Weights of a small mixture-of-experts language model, trained from scratch on English Wikipedia.
Experts: 6 experts in each of 12 layers, 256 squared ReLU neurons an expert.
Training: a variant of SOAP for the experts, 499M tokens, 3804 steps.
Below are experts of layer 6 (counted from 0) of a mixture-of-experts language model. Rows are named up (a neuron's input weights, with its number) and show model dimensions 0-63. Each number is 128 + 32 x the weight over its row's rms, rounded and kept within 0 to 255. Numbers have three digits each.
Before each expert's rows: "comes after" lists some tokens at least twice as common just before its tokens as in all text. This comes from a sample of Wikipedia text that the model never trained on. Tokens count by the router's weight.

# expert 3
comes after: " |", " 2", " 1", " 3", ":", ";"
up0:126108167094113127136127122135154199152111110113081143184118142133156101127185102165149145133117093132111090137115096141141143162111104162078140143139167144136096146131180136085156037166117171
up1:112131160102154125215127097143167104186132168155136094131098164127142129153171150090131105123139128115118080177140139118163141107155135153131125119084134121082143054116125092114119157188179081
up2:144099093203118138123125147149121192212137087167121147136153130115175184168118112156106133110139124138104118107130130124084083130088110139170081144142051142116160112127179115153186158144182169
up3:181168155154100101128096110127134191097150049102140116141101138119146099197156116098123103138164130104113139135126116130144096173158102097111146099089154176159146145156110143123097058150180078
up4:139097124125087070104166145153168172148125147045121078148122119150116175098167173123158135142149122137060133186156156143090132104122103131122094073107136114137133164080140093149131123126105102
up5:110187124178118101131085117115141172108131113158131204153191110113105105107103089151129155137166122172114172126144122208206144091105159092150123161131097112108071130128073116134113158111148125
up6:119207088147142116101151106130151142080092108121107150058069148129090163131077183131163137170114153136108128139135124088162085119084170121169111154112080093123103122142108111144172099128170102
up7:092127135146097204109200145108137166153098177094090113099127086091080152029172171171077166057117154123145104124136190087097123104107123118130112169088166131115141171104153124081104091147163136
up8:127099170107146099167125133118115125124143132119087128112166051063158092158147099196122172168083105184158094165118134090102124176183076205168098117179133101136101037130092152143152159172148084
up9:102136118167126163110062161115115134213116159143061066151152168099137146145088097171153100103134126132117191093147106141094160197131141112105146153124119170170153141178171159171115184109089133
up10:126141146150151116133092118094133127111103161167131160135131077110092162117141151058111159146166099118148119176164137132104146115126085085134092147154093072096191067120099179122093157071145164
up11:178140153138148138080112147141082113152120110110128108162098120121117138066180132128127160084131120153153056118116090111119163071155066152067126092124127102105074082115123091105171115157116151
up12:152096102163161161141073182141181092135111138100129110131160131103158169152135165104098116122155080182104000169139149169191139164074135124161109149156139129064121132161150153103100157138170147
up13:113079174031150146082119152110145135180149117133148167129128078072118158157131083125167132183142136080052051123173140127145106107081132160088069085135083111122140097088103126122125165161120151
up14:164171131138110078169119106146127145094136118153141146110154082114115148073086168125182063129097119218148149064177138190212147147114131079188139144119140139113169093098144099110107117167086162
up15:149126129154071114120136142073162093159154153116194170123092140105082129093093163125156130092066126058172117191148132135105131109137151126056079155135088103134124152104199119101156100104158156
up16:173175211122117145103115204086161168156128158152100116120116105149116104082159117044096134157121117058102166113108116076120098125169163119112155156135157149095073117086070111073048107202161085
up17:126159155207120154115103113142151136127060158093150138154124059174129200165191132129127098135125136131150135118109049135130077187125117181163122134092126054159122119124163085152113133164128141
up18:081176107079148080173139097114116153110137138192209088156060100050136161126141110172098111072184095142141154126159144127109153059120150090104161108119133132101106184154130160095132122109117092
up19:148134071136160117122113128118121148149125139144137141090122086141144171076142153054156121171150039145117127182131156079215102129140076142113110113133053137129119210091181100117147099200078053
up20:169140071176112118146136125126126133161114135116063117062115076168095110045104097107110117126123161141095138157159152128152122138158164132130115131076134140129120141143114121176158180118171159
up21:128123144159141122120107116107142109135115115093124141126110114109125172117185120088082126179138137153085133141138140155139104150179126154160071145188080145104154133156212115136084201147100109
up22:074074095182129100089156158095135151146141099082179167162113115108147144108147135192103114152120115106120117138125133086164095111175128134162153146101168060147133138175186122117192154110169127

# expert 4
comes after: "\n", " |", "-", "|", " ", "=="
up0:134108117157117138108122180106139172154123159123116134132061130096130113095168128135174148201151175147118118135089149135105152097124130112118102160136131167107121161143080099150131146091074103
up1:087130150162114117140115146105148126136163172140108136168185106147163110158208130134106141102176108147148181172150124185115163143165132116094175201142081108142132095166127163114166164145180202
up2:098142127109150108108142113141113076068102156152110117076171162131123132101104080093126178142062152140126111157097141160095153111160117150110124166142184193163165128113174110131082104155144136
up3:096190125168113146084097117116159117190099133114150151133125196108189166131125124111104089161159099088109142106193129124111124055130159149135101090145113163170202130155145145101099122097142130
up4:154116138111188117095125142134153147097084130084099126107151135141184102130144140151165118105141141053108093157119144098114135128095158124073100053155128160050139150168151131123174186100089120
up5:146146123075155127097141124106094137068069114135129182125100153105154124154105108103123139174209130100104162161071128131120134110136145099125128133141131098101128108164153118167173126108085154
up6:101149116114147106063125146115124083108068110152130141083138115120228184161154129073156089089080146181115157206111111150084118138142111082184088092112151159198181107117108177132137153147154134
up7:109100135175162142090139108124065136158111144134122113132188128092117178131143097126072164048142143103172121097155109143118152121068185121123186117068143167101173106102139123145097113127109160
up8:097119118116136107106130129044090113120186156143157135119123108115137130129133102115154103088088126119117159129094143135105109133115100072107175150109132162105137141125147162088201131185131170
up9:147052142112059099129146114142175173126117145106161076128140112165157136073093113182075187138137166177112142117123070192182089106125148171099162115073145111064139135134032097149160123168188141
up10:125198111139078121149109090112094152100108186026125112121089135176115124145158137113104092101139112131090139124091163117117137127108156033132116201102106155094160117066133151164098109122168152
up11:147123075119122093115143147116103138154135142084159169115140101135090158079060115094161134118165113172079082168138127098134133173103146147133119114116143089068136160091121135091206096140117170
up12:127136061151178070129121084113121155096108146111113113089121151103136094085114109109146153131187122098149077128090136155128060121145136130127191154147145110098135165128117071148122103162149139
up13:131150168166149162059123083135156088134108134096103139140097145209142162099094120119164147114179123157128130099146116126173121148095128122142140143079113128165146084156137136139073155165112110
up14:136112099100123096145097085129100114149083147124151099150109122139105157152167149101106158150130107141157166152139145117178119072099164131156089102163136103136150081077152175159141115172161131
up15:141121095126124122139133153118138136109110102154123117146198185149129099108139142118202145132128114113095179121138153168152145138135133155203183098101120166065052191118156119109100102138152095
up16:105171091199162120146130100121119097106098145079065155163049124117141103112072133095119167117159116131096164124115141085124152141123091119184113129166129137073169134111131144117089132145141184
up17:083147143107101137102068176174123139149131134146068150107075147154147115116076060153077103121126186174139155140090122122108081146103160142179138141119124171077100138142151100136092088089090174
up18:046183082164134166110099134091142154049099112128139116207111131154125124119128160141125137154167115148118171159078092122140129106102118126153160139094214193137167140118130091118072082092102069
up19:067112121146089169122109107071145093109096099114187136096157134123106112176182140099113150143125133175090139069169110123156178159073092111103147165189118139190085098129095126111101112111138137
up20:108159095103055172062093076118175105071176127124073089143138152081150132129088123136100146117190148103136164171100149112108152105171099114148114093144112216053102181143129080175147093190124096
up21:078111150118180160158162182143167118175165121123163065162134112072099154127128191196104123130138123187157074099138107108088114108118125132196147144112132139111082074180138045149136122092094067
up22:197194087160154159139083156148140072151117133059127117151100168179138176126132096124126105138130139123144095168105089128141110184153114100103130147224169106147116114114187147108166113125131181

# expert 2
comes after: " the", " a", " The", "The", " his", " \""
up0:124134115091153114042143110167145135141168146166104182180165131165095183117135119190188094139115192101104121161054104103156143108119076075100144054189137207077140112119094175087074151105118113
up1:129088132112190117054126164100196103171107179098169116190169136138162146135115109125111151182152097123104084129071147095115100114152111129121104125138123151093103102110127155112118069136056070
up2:123117169093080119102116107101149121113163212112110111129068089133087071145059123113131128099129108099101080123091083112120099142091065124147063120102185124137114107168166085120171140117138165
up3:114122148102151190111146104065100118146173125163106117063092083127143106155133093083176109111133166133136179123116070103146133067090115124090163177105135174100148124123116114147122167158184094
up4:123166162146119126113152120137166169171112144156092108136074156141113180110140120106101078093166136101094087148089099099146162157062109119155065128155128139143086176128133050100148091136123132
up5:110093086121161110114136108071146134082087139159127095154106086112165158147106124140072159120158102112092152131120121085116138110069168190135070108097135206088155135163159094214171115146145111
up6:098164121143063129127212066149109127131128157090134156151145128098149131065109170108169108158143129130174115109079132083163148085083157138142075148140167073156119118135103147142107203174186149
up7:106155149160186091152075090116161200136108106197142118093135100095090133117190141113118110117135111162128116087107130129154179138107064156081103100153174188123120198122135130123122146110119127
up8:150168118165090111130108109118111122062060122145087137117148185116153124148139116128175133103164127095115098178106107107117117168188094133103177098176155109125124141152111117148186148113135155
up9:137113085116120168173147068115107148151088126125175141113140190094140095127096098038110161144065109102150127156137095118099070147121168121175121118088091186083184111146104073122141156107102131
up10:166167187149130117153088064140078125126166091085132140058129170093162144115117136131134147152144156054128139137155133166149124101134176132208170035150079128126114131126124060130124204166123104
up11:140129128160134085116089091112202155181115152110154128077085063160113135102108138090134099136172092162121123179128111103084158163173084145126097105082158104117149129097141190172199103097115154
up12:120160106118172161133104116195112109128164126087133126157164099159155102113167168109133052116132104151183138138121077130153167157134105133173137095059166171097108122100137168169182101074065112
up13:147098148155076137074101134089141135188149125130130186098149092134164129051127134129147068091209122126146093100049133126165212126128156155112113113191105128081056126093101071160110155139108131
up14:133062095122115153187113136172127123142195098072131174143118106107114199150132130180123136171132115107130161073113145126169127118143118132103164094092199133141109153132133122098125123164106119
up15:131079195091133147139142127105097138124161159122200122110107107155113146130137088065085162150107138160110162121120168135088116117165115100154197155140060076091146136099181199126099102172150151
up16:175156117144161118101175105134084137148091159097062162091159099121169156162179148110154122115173103147103039064150128140192166125063112106095142139154130174129110111193160115124095114062088167
up17:149112137175197116050137160137083098127110146072122092052167117105109189134108100151131131110142093143170123109152102136088164106077075111095117139126131178059150098123144102170165144139130137
up18:075141119095161090086136147153130095117122125153154110189074096130100136174169125162103117135122172137161119117191069170074162165146130112105147121160125078114195132168165074163163105115207139
up19:141086085064114107136120121099097126128127088093078092092103068111096129078107048106153167161123121182150144209112119132126168153101130121115105155127114138179148154153138120108083137113154088
up20:134097154111109173056125125153154170099139146067170115081127129155117136149167146117122046127075146180139135124145196115149146151115186150119160115092150170092114064122233092139133104144189092
up21:122201146184107155088147090131107159118111123125139203111182118130164121058035097198108063155147122163138095121204080188089081123185166078186115132184150088118137105139105084125091098170140079
up22:075134167119146118160136200144111148144118175118162113085128126117180157126125106156145127092193087071107165139136069097129171123162099097139109092156103069107120193151118084082189096080155090

# expert 5
comes after: " in", " of", " to", " at", " on", " for"
up0:136126118145148061084160116146131084072155157132174122081127099142150172174176137161203063148191156098139083106128085105073098139120111113052143113136077089147108161168131134192116102186129091
up1:082124096091191138174122147071088143152110150155139122102129111129089142081139202140111084161125135118203138174131170112154117081146145116126106146143112190101074152078153076079107134055138176
up2:127160132145121097118136168138054143121145113129113124139082118207147130161107178137179113096115121119120087123147113099099151099165117149125169130118150126129150165056131131082089121192174115
up3:078111179103151125145154099122118110145127142215155122167178119113124144153138114158134129168144123126091128178067149106124091133168165086130204167122092131138138092113128112165170126106121156
up4:070143079132135127064074111124198095096145125092098135074086096138189128093184137135150150147157141155093129100093136101130133130159170036127126069134141085152151147115121118160112126090149154
up5:096160123177127163093116130169136111180130128115052154149111154095133189136131101079087084093166167113104103138109086112088160082113125113122110075128169162166132150117077080126146121132103076
up6:155148113091126077118141138158077146136130173185136140074147159115112103100124120114104102114183213146130155150102056105171063147181165085154186083103165143120122177195112089145102110087076099
up7:159127138169119132053110086120110125139128102096126150183142089125178094174140140157166093179152134117088123146110125116097173138113106129106141135111137136081139173128106061175089110121120123
up8:141129150146073140155112168144096117085114170098149143161080122119156106099128149151155123070070094109138106155066086144072162107162103194138113111180119083098129088075148093108127168097157105
up9:165182136138122139154135142099135118124115127209132113075172174125193200149113082085136174116177085120144074152179135118103086095149110103116125117134116146151190170129166064078102155068152113
up10:118117083123129138120145115094123143112144119195091059064143142085149125140136109149146126151103184139118158098098129093153151102117163105171099086119168143118152090137162160094111120139183167
up11:126139174134190124144138121191123132096110109126130101145116197168061135172109190137166090130145068109161110090066120154130130140130213162132128039174158094165115083096121084114143070150065074
up12:124144160148117141114162049122121133109122115123141081115088156137112114106127147114109095146146106146155073154175074124109119184073150157179085141171124113205142137129121035127201092096155153
up13:109062123137154133074127145148185098178148173097151169145139139138116133113117120151101135108103142129159087163126095051170185142080105115152092146117113184153063162134096092073076170139170126
up14:127090121177151097160070127112047136121167109218117095129111115123118191191124136113131074187126131205080134207159159172124037178100116148105195096089128060130121134083048083139085122144155184
up15:144158139108106137114109130130178068120153196102083186076123153131137151122105081113076132152147136087123122102203102086111153184103105146159134134172112177149125116074151077113153089151080128
up16:114142122131128106154131090129150102168117142165132133095083113124185167102110121128100136171147089110066099110243162150158112150069128165096138140118115132112113116075109103151174151152132144
up17:162160105097175083127124085185170084136194162155115155163126100162099110135185136160130146096125156117173117158170073139025133141137194108128111053087108115137115147135148149117174167126119079
up18:157095186113190078092137124161097115163166128107098118133114155185059092086208147074072142131125139160155111165090069085140152154182117105105165135117157174124114129067116133157145122166112129
up19:152143087126112165100131175147136047139156099111138147160086139141109112123171098121186190154040113128111149128201069144142209081165108159068094203138138128125120077071098130109139064078158111
up20:173121126129163087090127111107130091145095110168092134111102107104180136156132094189191177157101112132118094093040161122118136161078142137157107132099073172141145158078115142088165109145121137
up21:114155146115141150190101103171100147131096129051116110108104121133143139160161138110123134080140181079129193152098192105125148138155129141157114150099119092048127145085128117163146094112109097
up22:197118128109121115141154108107138099138120079144103160150139050116109112112145092008192098144194122142131197184107163148125121146170107114107069141202079140182072089190151144172144106054105158